config.yaml
n_experts: 192
hidden_act: "relu"
balance_loss: 0.00543
num_attention_heads: 4
rope_theta: 10000.0
rope_fraction: 1.0
qk_norm: false
init: "normal"
warmup_steps: 200
train_tokens: 456700000
Below are experts of layer 2 (counted from 0) of a mixture-of-experts language model. Rows are named router (the router's row for the expert) and show model dimensions 64-127. Each number is 500 + 40 x the weight over its row's rms, rounded and kept within 0 to 999. Numbers have three digits each.
After each expert's rows: "comes after" lists some tokens at least twice as common just before its tokens as in all text; "gets" lists some tokens that make up at least twice as much of what it gets as of all text. This comes from a sample of Wikipedia text that the model never trained on. Tokens count by the router's weight.

# expert 118
router:474545455521509568552442495468450479493515483458538526507551520487536532462481440528514594541569534486444535482442522553462436496490531431462481541475489511571484507538502530495454496517499491
comes after: ",", "s", "es", "ers", "ation", "ing"
gets: " and", ",", " or", " &", " but", " to"

# expert 97
router:521468510494466488509478526474552513496455461541509534517472451491494454520499507523489550414428435523490502553514464495511465489514438522524414461493519523473554490489417502476519538463459499
comes after: " is", "o", " as", " was", " of", " with"
gets: " a", " an", "th", "x", "gra", " the"

# expert 105
router:440464485482577507485438522521531460441585471485424505464459502504564483560457561493418493545508542479487551485469477496603451515518503479507567465558500522479529502518485498470513492500448488
comes after: "n", "a", " O", "ci", "fa", "o"
gets: "ce", "et", "ke", "ue", "me", "gue"

# expert 164
router:461406496470543485561448470514456492503476520524590510569483494457435433546486510481482428418482527479473527532448487492546460512541491435462483595420454553446510527510466494501483495515491470
comes after: "s", "ing", " ", ")", " information", "lu"
gets: " ", "\n", "ite", "self", ")", "up"

# expert 23
router:566578517483443483458530519535569487473464543499539433457538489548512545459488493500506409426504497468466498500533520544525548500511480536525493509547525470573417514528575379508487533622562530
comes after: "\n", " Mc", " Mar", " Du", " Ma", " O"
gets: "W", "f", "F", "D", "M", "\n"

# expert 189
router:520484508501487493499435535526510488551457526492546498513528516559474505481404402497534536529538474496501526543502491527486593489459457547459437504472487487436518472501491457523447459433510497
comes after: "s", "ed", "ation", "ing", "ment", " part"
gets: " of", " for", " in", " with", " to", " on"

# expert 41
router:443449557524471574516547425526438513529509478489516462493529528434471595500498538517505439543575513521516479448447451507505517550568472520444495509548525478475427571541455528535484470494528448
comes after: ",", "See", ".", " as", "\"", "),"
gets: ")", " also", " and", " known", " such", "),"

# expert 129
router:519563420496542527486477473480511500493512453495549534532461537551543498553534553453422470453458557533495426522443469515521559470475528449473509546463480514428492518535435488493553473576544433
comes after: "y", "ho", "hy", " no", "k", "ham"
gets: "n", "h", "ma", "g", "ud", "a"

# expert 154
router:525510584446486530416494421562510423475537439531548527512427468478529422455481470535480484432512524532490564454499571521460461477531495515452495497523546504460508446497500525522439495477473495
comes after: " |", " ", "|", " (", "′", "°"
gets: " 0", " 4", " 9", " 7", " 8", "2"

# expert 117
router:477514490511489478563542489492520450470545580556473553435550502522509534552533426493559463557493510512479518469565521517517548511464544453557466476494524525480487526399459530430523502471534506
comes after: " ", "c", "ar", "b", "lan", "t"
gets: "re", "vo", "gu", "be", " me", "che"

# expert 119
router:479473481500453582451541499521517505477486542512482465489569486539496476523581497528564490481484549483485442542493527375587472513420513498540458532537507510507549450507552430510467481497568489
comes after: "\n", ".", " Born", "-", " Location", " name"
gets: " In", "=", " in", "In", ":", " de"

# expert 83
router:532459517460480545481399502551510450421575459526473506544510457535438394501569566493469517528576492513522526504482530490481491481434463521427507442535545478497519482471523521500477529467485513
comes after: ",", " in", " |", "|", " (", "born"
gets: " 19", " 18", " (19", ".", "–19", " 17"

# expert 174
router:391533512469501543495536487478485562504476536511494521528473449488493428465479423466540528432527553509535491536502502569434530416523510569520465459351526492447511488435500488546522518525507473
comes after: "ed", "ted", "ated", "tten", "ing", " album"
gets: " by", " with", " from", " of", " against", " married"

# expert 102
router:424538520475477543544529559470495511444503499496461520440480570470558565492510499488541496547552526460500462435530537496456448503457530484505568469520453461496481472555507493507536496524510510
comes after: " in", " on", "In", " |", ":", " 30"
gets: " May", " July", " October", " March", " December", " September"

# expert 110
router:515470489487514439512434475511512492489508538539580565491548484458555535492531446531473493533475513423537421564514455474525469497551538533540521502416483508465541503466528530523581609527537502
comes after: "ru", "or", "en", "n", "ber", "li"
gets: "g", "ate", "t", "ger", "k", "st"

# expert 150
router:501521546449513471440501541501479455439558512452531490436489465491467424524460555464428496506497484496503556448468527508448543407526466500476473511545470530475554455527509531548503483486452473
comes after: " |", " ", ":", " (", "|", ";"
gets: " 1", " 2", " 3", " 4", " 5", " 6"

# expert 80
router:542503486492476431508500488420550492552461555450495472465495423440501564465454464464569497554466533531516476504516516531535475489509476484443494464455458496455394536444453529499455493585563548
comes after: "min", " ", "ist", "t", "al", "f"
gets: "ist", "ent", "ant", "ative", "%", "und"

# expert 54
router:459499468539572529539563451474518514575456512501472489512497518427434501479460532530487473527500403455509524497459477553537565524497458445530553479476549506532488483430572462586461507436481554
comes after: "\n", " \"", " on", "elected", "ted", " 2013"
gets: "-", "|", " to", " The", " Best", "The"

# expert 39
router:487509512532581510564529500552499506513473538500495477565507537515439493465543519520523570538580521563492471536518582442524572443486467522534488448486437531474516510510496508605482495486499555
comes after: "ed", "s", ",", "ing", "ated", " located"
gets: " in", " as", " on", " from", " at", " for"

# expert 177
router:440560532465395576570535504523501511454561492534515550533472552501396529487473518489489494481483491573489528449544576473509543539418478472482509495460519458576547457433493476478541456519556554
comes after: "T", " T", " War", "low", "F", "th"
gets: "-", " ", "hi", "h", "o", " II"

# expert 86
router:523486553474522558505439430495497573490565502514512497495500529471529481432562462499568440522448547526475500486579545478480573522484518456515484511506433545489513478476494497541504543503447444
comes after: "s", "z", "i", " Francis", "la", "li"
gets: "ho", "to", "o", "co", "ko", "io"

# expert 127
router:498480525526494530533509443482451477589533480425502481419407487502440450468465506503477480496469425565464447532525536512448520554458448510467469528410530442575461522501433480518512508539478504
comes after: "S", "C", "T", "A", "F", "M"
gets: "A", "I", "S", "V", "P", "L"

# expert 11
router:425595505518477501531515495467510463506508551481483553550476593526482440530450502497449499489510480521474512492586485532440469551451503425466453484574479551540479545476492482463432520546530555
comes after: " ", " E", " P", " K", " M", " S"
gets: "y", "man", " Man", "al", "en", " Be"

# expert 58
router:513459471467512475540522445501548429574611457457517520485530504545475463567539523472540573550475517508490487480520535423527587536508551485473563571493461562493483534497480471508502546483424559
comes after: "s", " w", " ", " p", " h", "d"
gets: "ide", "hy", "ple", "}", "able", "cent"

# expert 37
router:522560513494470515449548546521491519554515472417485452503504543494478456468513523477544532400421400459521469470471493536470502541518503472496419528422513491550525492504538453491470506565523524
comes after: " U", " (", "I", " I", "A", " A"
gets: "C", "D", "T", "H", "S", "B"

# expert 62
router:406510444540529470497489475539490481470497480529442491482559526459417516521473511495596514536504454474528520427514543452513509499568482452543465540567558493508476454496503482548491508509454446
comes after: " ", ")", " 0", " 1", "%", "–0"
gets: " |", ":", ";", " –", "-", " —"

# expert 63
router:541505486513561525480550483448560472438490449496529553525534528520469443436471602500445483510459491460482455573519479483468337470446466405461493493465508520489469474506520475489527527449496543
comes after: ":", "-", " |", " the", "|", " /"
gets: " ", " main", " High", " high", " La", " No"

# expert 123
router:438507478482548431423517512407534480492533546482441447516489457525541500508509502496553536473448498512456485528491440547483420582489524500520542502493551463469524496514450466497469501499483455
comes after: "ro", "ri", "re", " ", " bo", " un"
gets: "it", "ard", "ight", "und", "art", "et"

# expert 5
router:507526473476475464454480500447471507514427573496473436513514500410379574456479474487542488481508511547484453457504488497503500622531474552527531486419511510506505506526462487494501536549480529
comes after: " the", " a", " The", " re", " per", " his"
gets: " film", " work", " record", " sign", " member", " game"

# expert 141
router:534493541465538474487504446506522444492501512553473504514488396475479492483553545538474474490482544526435546463551480463509413455531475487556479549492454530441427476518569481597448527476523499
comes after: " |", "|", ";", "-", ":", " /"
gets: " ", " 0", "|", " 4", " 5", " 6"

# expert 43
router:471525518418540469543569507492526565527534498551540480529481507550424488548561481516557495543526543471474530516512462529507546547473478483503435520559491480549464484473522504487527449465469434
comes after: " ", " F", "udi", "R", " re", " w"
gets: "o", "li", " Li", " bo", "bo", "hu"

# expert 82
router:473486496487558461468486535509474535531507512436518458480519474517487453465486464561518488420454499520499520522429499493466505533508529606505494545485478426509556508516523424500499475537611475
comes after: " |", ",", "-", ":", " the", " of"
gets: " P", " C", " D", " K", " B", " F"

# expert 103
router:563450493574460535390558587546507471553479487516497554480503486484493468523443523464531498508477535465476524504457529538461572512523514485545494504452516464570531506538418467492500495473481553
comes after: " a", " the", " con", " and", " in", " Con"
gets: " p", " c", " ex", " sp", " h", " di"

# expert 138
router:548435465568573556539494511504493493540455486533456500483472539494540488504487525527463507460514392553522488448546518483575466520548512419493464512497475493481443481485541421452519489426481496
comes after: "'", ".", " of", " in", ",", " and"
gets: " the", " The", " his", "The", " their", " its"

# expert 6
router:482516477492453444527566456510556517510475540520548505524478580426503468568547513495510471482480442513498536524557484602619447418494511480544506477531471503424493446452542450511479520511496471
comes after: "\n", " ", ")", " 1", " 2", " 3"
gets: "|", " |", "-", " /", "←", "→"

# expert 28
router:526438479496433473536478526468489477522531491453513482467483502514483433423520501478494512523497546449500453449458514461481568487543500487518542523504418541485479573536512515436512500525419465
comes after: " ", " a", "gu", " (", "ci", "man"
gets: "age", "ance", "ence", "time", "range", "ize"

# expert 156
router:507527494532542498439569479524505498568497490472535500443541474501411468458454515513530482483473560502521537549459468531471512520511570603571470569468562460577476475533500408501539510570514491
comes after: "-", " \"", "\n", " (", "==", " the"
gets: " G", " V", " F", " P", "P", "G"

# expert 158
router:529468525512545462513528427503463449493502547566494507484482500488491497545404537514492462527494488470472503463455415513508514476509523496567449506554543520546505520456477569474468481501472536
comes after: "\n", " do", "oc", " dis", " a", " h"
gets: "cu", " un", " ca", "-", " Ca", " p"

# expert 33
router:507502483496510521560571539551534430527528426500519487522448555500507516539465489504524465516519490451586498488512429545512492448459499507536576467478501546578508530487544589496472480496458583
comes after: " B", " C", " G", " Pla", " Go", " g"
gets: "y", "ver", "ry", "row", "ce", "ly"

# expert 81
router:457475505505482499529486532471541499499455496488457578462507531501485476493499475512506498434511446507433509439476495506481552461498484460500452519510561493498528470493526465550535577464456464
comes after: " is", " as", ",", " was", " with", " in"
gets: " a", " an", " –", " A", " one", "A"

# expert 109
router:546490467471508510453538570469516476459487502522479483447501506492526450423558510497521560504436592551468488486462538454519541451506450412465501506542472474488474523595501563506498527520469507
comes after: " the", " Se", " The", " an", "The", " a"
gets: " con", " in", " Con", "con", "in", " ex"

# expert 15
router:482562442456426499468558475422524481455562465468548483542492526477514553501472463509459507401482539469520480494498459522485516493535492511530550443383445460426566527473466459492504525484515544
comes after: " H", " K", " Ch", " T", " W", " ch"
gets: "h", "tt", "ru", "ong", "ang", " He"